From a checkpoint of a small mixture-of-experts model trained on Wikipedia: 64 experts in each of 7 layers, 2 picks a token.
Below are experts of layer 5 (counted from 0) of a mixture-of-experts language model. Rows are named router (the router's row for the expert), gate (a neuron's input weights, with its number), up (a neuron's input weights, with its number), down (a neuron's output weights, with its number) and show model dimensions 0-255. Each number is 500 + 40 x the weight over its row's rms, rounded and kept within 0 to 999. Numbers have three digits each.
After each expert's rows: "comes before" lists some tokens at least twice as common just after its tokens as in all text; "gets" lists some tokens that make up at least twice as much of what it gets as of all text. This comes from a sample of Wikipedia text that the model never trained on. Tokens count by the router's weight.

# expert 26
router:494499533476483443471487552511455531424546422527494481562457518557519515458509511548492502521490537472505501436402518503417447504556496488525501548506481532547493429482489439541572527551470481451509584473480529498518374479531441484533469440475498487541504445460480447477467491519481537533563551495461509523471482490551582522436531521482452502471541549474505497488505444513530528515521424490521545446538486490480516533569429446471486480575533517453573472544517532504537501510460506477464525538460524529475561537533442561575499499453459503528460437447536510512484524470467432450410531532442528534552501466490519482465537476426535473536482537489490515502513467591520448510494431563512454439464545537520564443462549499460547478473471561590473498476578509542484478559513410
gate0:573474448371454512521560480440545542466506461491413454476469453535511476570500504594469505518525500505502478583432496455536535493513526533538451485516571487475440394512533516533527448501400561524488487535561513460472500457477448451479514489573424491469504487504551454491515476470568514462499489504531499425495554518505454508537499457462496477503502447515534513469448508527516489400478502514505494510509489585566563518436506447450537500470490508552566517518538461489515529514529482515511508602470489480496509498548516483505555494494494491415493521513493590520427495518483528526509488494448454523455468530557458507515505481528469577562581441524497496514546490430444497400530510547482574462546403457487573503448511466498542514477533454513487579483508479519487504569475523
up0:511504489460431507508527436495473461445479460478506519473476545418550487573501480461556517537496555512513508513551579542575495459480425443534453512500494558473498456536557507562496466495446524557502442597481477518519499479518408431466480517520456485463517541513435452520504417515544499486474431506504532480486523425500439532506513522466483477517520505566531506442562517475504550478517474561438552543517500490521591495439502477429519497464523467521585445474510543544550479544439552484501468573559565550539417522553470533450585537492486544472423451527543516469494518547574483471492473525465538473496578454481515480492433509477429518493525497506411512520431489474486516398566526491524514441546504471502474511519556489502450537451542528484557494519547535540512466504559535
down0:487496448483457499503518542548463487517523553480441497520482504553424491544548526531522456511432445512473444509450558549534482481611450524444529476571496529531508453552541452556459497559442492534498510474518460511450510492569552514477485502531547498451515446558490460558574502515506492476577505503477510544570552452497500525441478441422454467553523496504449531526455494516510389528528513560476523423527462482456528509447555442501446401466495488598502496508495540501533539530482524553478548485493502460505538502487471489543498482619500510494494527454469508454529465520555527506487510500493495551430517464448519435529462516582521511495572494468429476463461511549490497498498447593486511505528563470523515526387482481436526513508431549434486453437482489484554449520484579
comes before: " |", " \"", " MF", "–", " DF", ":"
gets: " |", "|", ":", " -", "  ", " –"

# expert 3
router:503522473496493453570492464495500454448490503535427457505476418457534533590570462517473540524516552566485416485489420498532555455514538477496572498521485494489509548576525502488422502475463545551501480578558501531497525505446485530541517496534558509454461507534539460489498554570664484455453464527509532556509479462474556534466485498476468477364474505529540512418471467529506495483513497538489497495522479522411521542433474460502453479520509550595443484509524464435496540506539451516428509489500491518464535484561455501509574494529482457506468543473528524483486545467473491537497466545486547454541517503507514476491445502441530551556510523450504475359536514484518547485468506468458572560550474483522551460443524468535477519483466484539541457565550497438496508501480466
gate0:520597499448508413514475556467546517534462492452588464483520469490458490518471506465547533531473535511436456462466473505449469572435473427496480500490539516495601502500499549498525488506537495426589496529543567524510431549488471497524429541512549541435472447465487531556530527449533566478445497492491538535479546491561503542548446509503398501495478558486516494546500496506479571549476581441491497442561541503468532548522486477519489549479472493496547461489557415498452541491449493472525500528485505441525465525528521408429537477511536402494537478480470452514499480486465570453416532485499530498487443490421527429445577551487520539485509534483565513511500544543488513502569525535513512454459557486463524470543499540528511481475562457481424540585543485498446484560495492
up0:502486445478477544441535442573566532482535473445532553491510541535543554499571504518436524524514422491543477458593505505588479490495548514460557588491485504488458548478544499476499475463522530504499589442492502524519508579485500554475476507415488495575495457566537535552482486583459471524545565510432534471489440498453521414484480459491507520389501539517518532507527439479472499524512495541533448563479545443523437431481478527437524542478541465529540579484465471498512511517505445521512482463531452472475533515485474568533511484513557565489484493485477506469513496555490478499566486479472461408429481500541499582531517484529460509476563499479475460510484431445506475470462550521566593533453491451521519533518509498481508493520525518468500454454482399499522558391516429
down0:524420501465474555541562401503481589496536509487468559500517524499451501459484485440511535490515497500568510477555549465553480547441488543448529472581535477534551497515542525500470486470520507459482493487492469510539436564488499473567555470475548440552482535520517542514510504478385524467532515495479587533440522500486475555521538456492490567591535537541512426570486429549482462548519433516547428519515434478504488526534473448397528445491467428447495543445467475525508518460456461557532536539492460528483507503485503494589509495566502551494480495482548478485442541459465474575562462499581473462492477494481469536526463507512506487450418466544538519569570492472491503541460492508448427498528412453458479475472499477499465532523519441509495474458486460501520586509584474
comes before: ",", ".", " of", " and", " in", " were"
gets: "s", "es", "ers", "ies", "rs", " years"

# expert 30
router:536458483537537544467515446500529415560503583492509493541492544450487513537555534478507559583474502458529496518477575480484502494474566446519488517538542458492511475489538533433508477481470463474509508566560502472502543460533464536490504581460433514567494567455433483513464516473516435493543503518518421591502514481483458476446511545436425512566560496515473483519419559593460530529522496528487508513558571456495527476511508467491548461432490507496392428468492448483550482473438525461489470496531530535507556588495466537484473473530543463495520454521519433599495424578483493439499514458480587546496469529524503505509478544567441511429519494596503500452488511513441505479489476526551464481489517495491557454506512571451492505482524501450466540473492470474452412426495512
gate0:499531464464543485554545541449501529481461435470453446549492366461474458518486577489520538528507460465456556468525545571552521548450518553574458505453566572466500472512519562484570484511462465560472519556529443488532509597463509497489514521466512504402520548452469466461528461479436481529461455477464489559519492480455468508530492564470454484511490443553504542530499540417528465487483496470550524461502416539511505501575514542434561534468488518517507536488548542585514486527551472517446567491464495601467468464462546480538544479504518529512485478499523489485491450529475538443461572534527509511489551511525506489459470485445473587588414504504450479586465489512459498530547475463493470482482520448461547482500473515428471460459537492459529476536543580498451461501459454
up0:475492473490504529522478476496425550549512469454505527497538543482496583523485418448445522443473416475521451446430552456546460476533455548476514534549520573500476447493486566506447443544435561467567517502504538517547512544509467531467549473495487550527458508520537512498555396565454462530555536477431483531555491555503545488406566526512495508477579468494470554519489523446507492513511478570466429532462485607498471504466535521519466563441542488550541530570480523456451486538508467444466454495513453533539474516534468446513431490482480547459497472473475477534544527493479552493567504566516505468436539514436505464497488473564473508588432575547543552500451540506474510532570541501474486417531508506497517493474459454510536448498426502574505483470535501504516463490430543
down0:521565494506516506498521562446489542590514491567499504512445474519495425511566477430474503463492520556488510546516587482512546510528531510530469525513529510487505442561509522489499480495477553509491480533527485474568564444496559500414475431533508481488537549438595506532543492428549487515500486408489514489503536508447542450526564411458501487499467480471520477494433482472522540570513500470501447463578468462510524493506471447506506545530479499455491441539414435588545476495466535457500442482482527561512507451491429515508458508478575468531505516458606515461420493570502432472527480529513457522446454536496553457520503524572485514564545467456456472502533437482503488494598453510523489551427530454538524474479535430516542470464475402459567524464477519565469489453520544
comes before: "\n", "  ", " %", " 0", " Votes", " ·"
gets: " |", "|", " first", ";", " an", " final"

# expert 56
router:457496466533548437508499547442548454507532473452478434464554453423470494465454465526450492555475544573498525522509517562424493512458494541547482553530496426440487525520566460510444494548486466477458502553457557522489549483477504459488510598493509473509546516525504534503587466536604495492490510509468418437455544510496559487508560487569430476504475515561520475572464469522522456469532552532597511484548521476507512475523511526477488501526511480510498480509527518515513548458462514510506536508497482528524590387511474551450457498446493500512497481515511511536482542482491406526538537501388480445551579522545524554470502492476488434544506522594468509491497584459524572483462445501427540459548494507514466565443446466480415559523490512496436442504518475469528508438539483
gate0:553470497489497440547497492496509561449538511498511434537471465471549566471449524449538526467492439573503524552464533504535452449592527480513496564520536544531509503542434497516449486478520505470523544574498503504416449472467549479479429530509557515546531539431472549536530490480572454553493512510540485516533501511405496451499474524437457512496497510536559522513530469478577478527487503485461479483535517465560463499544481594484647542529473503498510502415584557509497474457524501500433528413436466462452573442502525546507474520450450444479492528445605420503468454449503469534419485538488498472496445552508489504471523405538485493474459489562496500498479546505456561536553553551509475513474485480505510491468523542511486461536502503497543553464487514455524595534511451
up0:539470506505487408525464521533500479575451530476426462546464531450563428486509519484538481494501466491594547459458447552533451545509522503480464546521494531538534497500473422561468481471529526541529539504517407521478432508524493564528426477482456519466443457544537531465499562557506516618548615517565433451513532504520474438521562484450524497455487498557491475502510522491475534477478568556460503552537414501468501510468518491526541519517449538564534450527505530499535482546540529510524486465452534482477516451543501561463473450448524528513546486429515489464497449502490499488437437532475487470561493459493477483429504494553518505560434465492499537539555492570456502508437482508434546499469439536576520540538533500439483429568434535482496456450443484566494569546502490
down0:462555521546459507519508470506573515548530473524502509508569498525520497560496506508511499493478434496546487553489508512436608521533465544497466545530530448498486467485527482413545463479524483497484455505493578514534519489480502452551531478516476521500523588554539456403505515499559471493490469526506588525497576580443504554490488451495515475503499447512469637516484415486501468551441411508473511496520427538498484525458495518519461420446479460518526410543516484505546452514471524533494477507551469514482501487487489493491484524453491431518426563555499466466531510426462461434595458464552537502439524557434540461492456498527561494562539480539437520545461496552481555515502554452508475416489578445468479516479458544535511462481544515437496492463560466488439495413525545
comes before: " and", " which", " but", " who", " where", " including"
gets: ",", " and", ";", " (", " –", "—"

# expert 49
router:483442554491555398536471553542492448439467521509495506482512478453466454511552484515492461522452548535524545495520492548450462538431438521544548484481489498483550463466471452552577507512480552474507502529542481590494474537447489468438482533501579478500538514474433489451537479529478476459586513544431423546475505523577469544456509484499482471516434430477492498501548532472525522561497481469539535579511463452534553525502461539455532478477521500478489497439509495467474406476540516506464473549515442488535444546530470467498443582584539412555505451535413443532497524561513573482501502492499532528490545587493544523513487543544433411509537451437506506506475516487446528510460430468466471563488547460583469446440484526453487462526486507525484497491438524451462526567510478
gate0:472526558516491457549479483467519446532508497549480477552533530442470546389463543473554481508437574502469474535499527500571483501483559483508480514492522472499513411510471562448479454554529489455493524512487449526515514500558487565509550479471472459545515527534573524438579560494541490479608538478510552500451503478473504598560531508495507469511480444494491510483542473515499492589517511526483421457492519495466579437484506523507538507554505475496476550552481525475428476554570553530446487501424529503475486576467451483446526571423469529420466524507483515540501521516538570420451455452479527525504506512427493612476449505499535499524481451458481528556528522531445466456563522494583455485498532482472524534423423452494519500493452569549479510430507489484523444479473558
up0:408515450511450450505543564485471483538536514433557434497562534522519526537550488387514568526544512569498524536477482496457535511474531525492561482464491470521484528582519447575576539442568499525485462451578525434519523496495493485452452479582581510473551523482410508499517485510489511451476541543451506513523518470532517536509505466547533488464486555471508529496498419541515440461509475532533454502535440444441460522449497483419525438491504494480484527474512505483464494451545451502550469459478575512462543546533492507472486556492473453436528528486457494563539502535475487493483494542537403471490518468456518517460606604460496514420546483539514498431513475476573505475469484490521548514494556477522531509569453552498514503434504496479549417566502518480469489472569582
down0:529516556503451579503497407441452489408540530514530513491496460453479456525523479529475487511516541562449482564472515516398519505498456524437470548481524484484406467528551497425464459538511474511538505471433568483505542534539468529502525565538509480438468538508549476469538465500519513487439459451441606496466556477560469509572518525528494453478558492560428553455542525529482611456540456531517507550434516506540519468451564494497514543414504508577529528550504480530535476424449479519576481509491488548549464514514535469482499474421501507524551558529525537453509517493435490449544445503537458488465559420568511435533535503489527474487507490495511574469496475488496484489541474489461467464509521465440491517451527427595469537466501518435470540523542496480427528491526510
comes before: "\n", " |", ",", "\n\n", ".", " ("
gets: ")", "\"", ".", "}", ";", "]"

# expert 29
router:518476500499481505507428489530452504543536464480523531500450432461541502440403508496438434488440468526504468457514482458554492468486517477506552469511483555546461447541456528540529528459496526531581510566511587518451436497545513502517436555469538536511443550465439469441561508546516542546509505445518459526552464512474475521528564504553474553510521533561496503455499526483541590500457571503468528522506517465471533510463490521516512503530552531504470542458567504554380441521471502484542537524510497513486467558493512545465456525494480493550486503472480427424445484555426496557475591541533470533438443497437436508454465447531548511454521554477515503582546490523475478529511432381505461477429466416510541492553433514493534535539504441530474494487492582546476487481536520
gate0:540510424516556543526488509506455464411422423450505556465480503466472475457475540519488459571424483529550552453466583499492603529418479436485414440543427479478512451544522549531519565550556501480426475504450480541505485491458545487471477489489542555467456552446511490453533630450530504497533497519503555471515511501449501545467464440576531570503469495537546503448528481415507527499476521474504495535507492491551477479462525450491501428494445521465461522464515496510511483436475572511535521540451560516605483512459452484515477584477438449513516484489505494503466591466549547522488560481548481504579455513515456474533507517481536528518468544537482448511427521477507513463544498505494521552419509590497538496506519527479481456497560523553479497456460499503499480501555476
up0:539454508481481480481454439518530545534499445542510469480496556511561493514546464475526558492508507502552471450559545587497504435510528551522551523515502497556521442462484509492596533440531481484520420551513513488483590483460554485368519533534460421562469455419517505498498460520537488550488542568533487494580513538525469503448526475471486536505526540531546441431537461508526516539497479555512583567480498515493468458482532473478529474539485443479489448522483515458495528480533447507478536576494495579527502455473471526437535487528474452423500504549399489484457518514476502476512462486438585541531490435533496500543542421515488407571545476584492438498509484558486470487448494413508484442502473525448485487545495555525582541549539531504475466488554517560460515530451492
down0:470526529509437506408459574518525460439527483567442458565537494474551494511475507495505550426533536546563475598530446520580548500535502489434495427557548510456524529462421505526521524460489505487551517513531442478481563511512532495471483473490395475516454493489530462504462462486493538536473532521579454555532635472559478444471479519509511465504498509532450522498479502558425459541566541569481565513551489562524462455495543465537432513504524482537500441550512535434494510531452483481455534518568477493520521518535511478531479440515488521403488481510518493446411428500440477479490535467488484493493450570527489449497463532468437539484442443503515535527522512535532437473527481451528465536522413451487503491545492468496523455511587517517526508460499501459614500504528475
comes before: "=", "}", ")", "\n\n", "{", "1"
gets: ".", "/", " =", "=", "°", "_"

# expert 12
router:582559555532479445429465531547522503512479511511539402475488501546461523486452456490522441471484560503472474456513541477498501556517508486510436475523427480462432518442445566480501490531507484574491478492525530569512465456494405519503524460487498551490509496470477471497505461466459511432466534476403459480473477531498535525476515548453491513483557576448546496490465494604539491486466546452517528498533508530517567551498526536440542444497423485490492450589510521524587476499512493512472553552514473541505536467464503484496510426540537492509518449479575500532528461484470466510485533503503485495492553430470547502483471485502505585449517482530512437518538558511431520519469548370509472441572462508489544456488447536544586519550565442488546507489415526496413588460478545
gate0:439482443481450482504490449562499529521461536525500433493502496517469444540501414542540533491528548590498511418521394475566525569516457420485489473447459467536567511440505526520510524549517469483513521524545459507552492498524462534515489496494514471504473511543516529480462513527518486464454532437489487487495492472504459489528508524476481456415484516530567465482490473449501557529506511489584468494511574543462494447528529493501490511372519448533547511501537538529519534569535465463514609522476545414530427522417521504512458451420433495474474545464550513565472507504547444500524528468533518480460558529563488544533568449543564508531468485572477541485534482473480514423475464475542494483529415521437426564458471413497482467511475521574516545498564567523488456493540495
up0:521435529520500536523503560466499536515494465505511529504507508539632475510494475472556464543548495442471521554513472427522518479472473524436461500552455451528524433392515526536445491601461491445425560507479460486512498509505549545459495555529526486530413443470479514579452493446540517539423490504527559495510483456500549492495534501496492448510489532531480456520529555464486483530574480486450545554489510530456533465473548423547534533478556525544517476542521476482540499426502578454504416522471557528405451495495561433536410547471460520527568528456511542512553456472484513479502458535534499523555542478443517460452458480505461470466564471470453438514503521479498460510441472571472543499471519565583516496525453496498455468532505450451564512492513452492416440514539477
down0:494509512490580465494469508566486524443529469521495491520495433473572491543533469522544591569518530509502534474582522487496522539412454414420471579500515492483520509446468460520497461511471490480471489560503530527441500492523522470510484514530605526487483432543502467549494495495551467441489558507567531528493488471538467534409486495470536441559507544440497436556516503457452464528509531476447563531521460491511511487575483520463451558516460490554524450434480497513527469523544484511489444506503578565471526471413488502529513500451495519448572468439511577633552462447524552495493507479523538579460522524423562510460455445494451411487522519428467427517499523462473456551477505453477454500516479525515539529495502538509474452430475498550508550538505484515576477487479434
comes before: " the", " a", " he", " well", " it", " they"
gets: " as", ",", "est", " As", "As", " when"

# expert 11
router:457503491529482481466473467451421466474492517481498507547457456524485476447590412558541470529534532519573528436517596485481491569443555572506503501469482487510519381484527452493545444555601489522572608571529492498538411510498562433503526479491500475515518507458450508493511474481526497536532475466467541492577492495499430516434496516534514512509454489528492475563483525500487525523466555520522549488464483457433520508546511486458555513444505485455497464509474503491458514545529547517485483510513548492556571538453433491475498398527484517498526557532556486448492483493488503466427471446454425539536547499522480526529494476524533514565440523588492510461514512502546540547526527521490492533485558535505568471517543385480490438504544553466427576499479544468588526539492467
gate0:526432483523500512510500507441573421414473499528489526446565440547467459529451553451539466519485488459543534472473586527413514471489503482486456520456476548541435508497525521479481507492523447543463519559469545575519526462445553454476430512522536565425489569535483454534510517508450514471448572514513561542509512487504556512501470482543499494506456497428519517532509515469457489614486452529550501487479471452510448548511548500514483507525479518514477533476428565514522529487483484522583562614523486487540462428494505522534479558535457457480540462574529527467509498493519537536443415489444474513550522539436394510553528479433458535500503444582432520532462522497432500515460509575496490480541526510416532532527473543481475508545452500506489463406473475485456529461514534
up0:445540514490420502556561553510469471528526652518431545521483483504514517473459514521486478539564542533552531489478504478448543438395497497487470535489490497502518556467527465511474553472520495481509533555515502487481501529451522460492475514499473474502373491485522487599567514504474487464508513507483476581476550501544368465514470479540509526411490494445567543525537458493480503492549494463504541498468561474528438530455494511467456548462521557472563450519506507454451512430516468581560476532529587431441476445519528554506563493476472525528485506458459513467504610462505496460482460501456484479529536526451485507515485548548571538519494556489456523517467467480442567520499508547498496449521524485455479491437443544517493602512553514492473497506542498566431423523498488
down0:493453531449485495564582482521443465471541573458475509479376513518551562473474529500504467517444546495491530521451496534556509495513556490560502470467494493530517514534561471547535517508505376472520482504476506451515454524500482499492392497534482476481528526452512491493504516529496534529524555509420470510528493486546414480414514502490475488539489483535463435488543551524437505504478421559566454505496517470561562532568536467456522525534498487531610491450491514470421526524518478499555516561507583515475534441485498540519501535455479451533440580466406521451461492504520540441489438479504551549526513487445494513448456493488561527461489554551511533535438433540378528540515521496510532541557494484506495445527469482488483545496507557480444598505488456471436516465446491
comes before: "\n", "  ", " 0", " 1", " 2", " —"
gets: " |", ";", "|", " –"

# expert 34
router:495510518502518471539466541469534533554526475508496540512513450442425546511589488523508520497579484462441533569517544494526578553500477444503520451549481491485533541515499477436514464530537483464495467490458492446459532446520488496471459495442472526485514532511515497556570546507562501489430507525433512442467483481532518419493459453545537513505509465508558512484522431580569455522510489471457391457511496457532500450449535467472541526467545439524575514449520449446503561583585495463501452573546515497488450499525469502494482472542572489519449564457473493434501514418520510509535429578462429514546483462496453487553515457581571458484570438466547517544451552481446501457460536557506530459508430474547494493462485464517504498522543555453472574453491458534434517530505538
gate0:457485491454450449474505532545499450499485456426525477512532471512511457515502482535414454529583509466561441572532505521487573448472504545581556527481507501433489493471412497504617427526560479519465533519552500511524521387518526503466498467470531539577477488484462501454505447455554445448510544502504505428517454417465552431502481534509495475510480479501512506516490500522576528493539514393554525458507424497543502572523487515546493510524545464523544536479519489527489625499485522486488489459532508499497507506437482588490477484432534521461513539416517491529497522523482489540472512468522536516448420461582511523546511534504475452495435488469510521487513528472452485444493539470549526563531412440502472477509558425512488493538575410511465587482522498552535509516524490
up0:494555519516490515444474521456486518560479504455510510493516494507463510508454563538539379468491505516471530483487553556490565433517516511501507531555474597464523570462409409453431514555472525518604506502441474539497507511507558447508499552430444406513514533468520541514539542498462520538478459431553496512520443481509447512524424460499507526417509456590533477469476465517432440475511502518475522459566509474452525583456487534499491466518539446569439431506561500494511437528483544510525508468484520485484450455520496517471477518482546490416488499452536517454501580525523536563514459480511462481517553452505493489489554478488579469599481517426464562426531496544517472469460568502499526553521496465487478541478535478524505431508472494609528533462483574471500507474520494
down0:543481519591426521499500511500470492463549449462482435436501412479443527467493482460489528477571551531572497522529408504473501450470436522522505468462494511525489482497599524502430568524513522486505491604573379528456540468500461469498497488435536560434431500549468507562500474450582552497522529508538509513516525570453521558507486500553498393509495498476477503563491507520548501564554452416510547510520535502471428486525493547488507496535451460556529507520474477477506501460476484490467486521462530480475491480497531433494456476539579425502518490505466510557525481482426473541440486473495482459528476507453488584524501555539464509515543451544580457564512543452479517485573490467482506537478536539477553514592462496538513523456526517485450461508550386489499493551509466
comes before: " the", " a", " his", " 18", " this", " its"
gets: " in", " In", " on", "In", " of", " during"

# expert 59
router:457488474547430459449475544529498458440463600569474441442502487500439484499425507451490549517457508520445535480528548554523460526519508525537485485502523542518476504515538449465491502513475526442534555601448466556437449468492533486542482445451541430453549500448594549560552530486460526516577541513531491508458545556554475526477487540512517574455551492452525525542492462504477521532527552520470483465452537528530470493441508489491472528518518509447500467472637499403425535564497506475485507471521506477492532494558555432487415457505472507471512529538501548532470526498476466558491417488486540406525492562486573582485462498500495533461514532572570509478489510536481458519544500468479517483496457451445535468501434471456451512490511476549471550426490528570486516523464553
gate0:551495513433490481522612437500505560518481520519480489499501505438531521526484498504468380500522469498518552461510488529520488485509500528473477483480512482471536539498482517538488422506420512446479523490495516481526518538464520534515509461520585500540458559569473505579486503509486490475484584515490441504446480543550577503575517459520556487484478463509423447456536535462443496565525534482548532479463489549512455473483443510506561449428571514481570493557445513501540459544483463546464561424428429502522526467451549554540467495577565497527565467458477495424503524538543443547456560517474502519448440499455560459430451461508484542528499564521503545530445542411523486507456569453490580504532445433472534517474426469470513427493527488474473469500500554536485538499443542
up0:469544449527514503503537509514497477570432532458482533476505561492527473525434532458565459544542585497464567479493518469523481540535498491459554490510485532454408511487425580502490504524513507506547506513458524439525523511471465516576501510451552516542540485500555530461506495573511510397468458541472592519511525496563539537566455537509478549492463452560556449421456520445465543449450537516484483426463483509479528519428515499431558506535492456496459497446430498447511516453516521480542454482429522536449552603562529482528518495476489473522540488513500567492539471531485527478515421411437481541474526509404553501509501492509461480494548521493484478524549458468534448485498527507495499559474460470594519511545491456533537496463515615496487533495468527417472517596436497
down0:540459563502504466483510562493505491463510457493472487521456546552488499439498531586536512458484523475538452481500511512454452506513556520421557539543435479562497478515516462467514471426488544495457458485442516483464503421495586502497543510518528528422570489531521560428563462484481460518507550536441502451523537533459509530492439476566539456447508492541537521568436505467450513549485523458460487503554510495447551512432459555495487583517535438502485467474495490440560561521537594511442451507547433474449482539503463511448498605511509416505522539495429520543498497425545517498486461427478488460412548538512516501488506560518530474484553430463438470562489527512518490518507523531497514499562497540580489474439538397517469527536521458484560542452468481522547488589496491
comes before: "\n\n", " The", " He", " In", " It", " he"
gets: ".", ",", " but", " and", "\n\n", " where"

# expert 24
router:554492534516501503486527553565454514492520501459560572621472496534500586447437500477420534447499552516412532553445510479468519513502430497524421476513495555460542499502536514532526542494512530483466514499493472474543492445503517541437474513469412534498522484583492487449510435564505527519464533497468425454441470476530480456463485502475570456458513525438521494461509543481481590524524594485497536524549465491518518473487521546552510527531532533533496427547472551481490472532475460494500451502443447458468493540444449521480491486488544485540453505607430500530528544424457494469519452521439478537541507480495447529443519515520490538482482435522482448505501541454487462557501532534445440487482482478450488409482506520551594527460580465514519507487545561514489423518609548
gate0:478559474392573466460513490568490511478475564550554517643452523497464552480487505431510501494466525533472597580573530472420488484541497505493483501489506532426572500498486563522500493478486547484400493525483463474477483512426514482503526455466535545472484546416525509495507516491560514534498441589525555480515483504506534516511463523500516554493462554473548533552500455560566541439440459560519532525438520497434555547416467517502449476549535436475564521465494470541505487494469480566526450501547462538507531499474501447475550425516550460493493558507504536488502489581496504497497394532451428519486474502518518518509482477503511532574436473517398432490468499467468484503504495504503435506451533488485491505533469462449508533518499430453501562499491470493480566558551478
up0:525500502508438481497517469507550509497506500551513475552445484458510487472502453535458482414485463537535510494464508502479489509446493512416526459426535461547522478529499534509506506490415447563523414470559529486502526513515493508553500518526524543521500519534562537504588480474526536514474535502526454480548571601497491532478478458462483554437508540447442476530481494442429512518519467518380453483481528528496506487490472499504519387491465459521495453513472531498561443579530502511543485464464536468556482426563551585505469524489494434471570524466489528426516617507531557487466561448496531495482473548513530557490506480480427492439456515498495490543498518485564423493426565415509539420588509507473427472493558471455474473550466539514561435485505434566521516491524488
down0:537538474479470511530522497512478525496501498557482489478494548485493461520490482466460437502457513506581467527485466480424500461489460503417436423489598506536467508553533476490566525555460405469530512509447535474544505507569514509559511516549474530505489565564502497509452524470520441509520440538528455425542521517473558534499456457521516544461455534506565402512434504526451507508462515480517503527496482471487406419554527498507466489505570497573470558482396563558494464569502507533497475482453502506468437485578508563497567435529473535469456513470452509527502579522445512513451532436527532494504527490509499610487575525508391536492532471475450463417540526514544553500523575476519488535453500542466468492483430496527488570491449504500445483481542507483554429491536545
comes before: " the", "|", " a", " least", "ur", "ric"
gets: " at", " on", "t", "S", "at", "T"

# expert 38
router:494532478529486466519523495419468462509531514501501576476530491502458456502488504464482538523485520534497476569523595533541460495548441505511519507501500573519576506511490468473428498522536410452458521439413522540488544541463490485543490519541489470485530536387500505534542496517518492544454462490464529437504619557507477502517473504518501487515464473505552464579461463583472509480453507465511471484511544484532433517497608488484462460506484466511564513526560395461516550486507539550538455566502512481515543497548508439489473470416477465470503481480563453432542552470472537465523498581468573516552517504494504509493514466498588464458456487611490550510507504539550451505536427489518578502563494426533424547517535515495563530479521513437502499408487490502518514466533411
gate0:499478486461481490557471519469469544456525579434368481574482519467505585512561548508499508516489528502534513477483524451509435460482461395515481464475513480545493483505532542531438475504432531502499500464598526489482501492499519496427561563517535450557537535568462474507508508496536532490514469484488591549566496521389517463468517458449529519524530453483486458467536481439541551455495474516449436485471525485546546466490552443501532533504468490442449516557516425571546479577498538465536492497475467500461485482493536499469470499546518460493516398455505568496464492497469547508480411493547486506548485507523545546459530480533535464430450507471451518578554501575494495536535540534562500515473452474480527478537501622519495549575432544499503460456489513501546459560559505
up0:497516460510511475490441538512478409540528425528582463428500463461497502464542541473476529483548469511454432459501495505505504538492525521515506518552487465496556464505544496430515461545535534609552503568442558483496442481509544517458510442546543397503586517471470476508514503489562471526426525491451479577493445428491462471588512449462459486568532489493496508496463516541452525593546484520489523449513455585503484535513492500513525520527516488567428507447481529577508511514533498528461481499528484482465468531476506428519496521502534509357479466480482510483503554535445523437492484549554543526467445478531527525523512547549526592447486447548455549490425551467468475469471522556461475479463508520566489526506460502519521586536552460504412530515496464470482444409491495
down0:464510485486435505599453462439496489508434418451488499530554468400534473538533518486490496518502493508567506541515481447546550533408475410474529486479551428498480462540479499547476481472471484452549529520447529433629527554469413490496473515465504488524501503516546433505530571515502527494516587479577449522515524470499547572506470452527579489497498526517501540484549460475443455466508420532499461495472475461485581529574497524517506460500451513572515459506500484505538408464469489562517524509510584488488520486479495433513473499485445500437562449527474524466572496414511561522522472504535390488469463443480501515481509522584556482467449538469551540458535518502562512517544463532516459483514517429513513544575497528498496508515483513446457511546548491518475493537542552
comes before: " the", " a", " his", " its", " her", " their"
gets: " of", " and", " for", " with", " or", " to"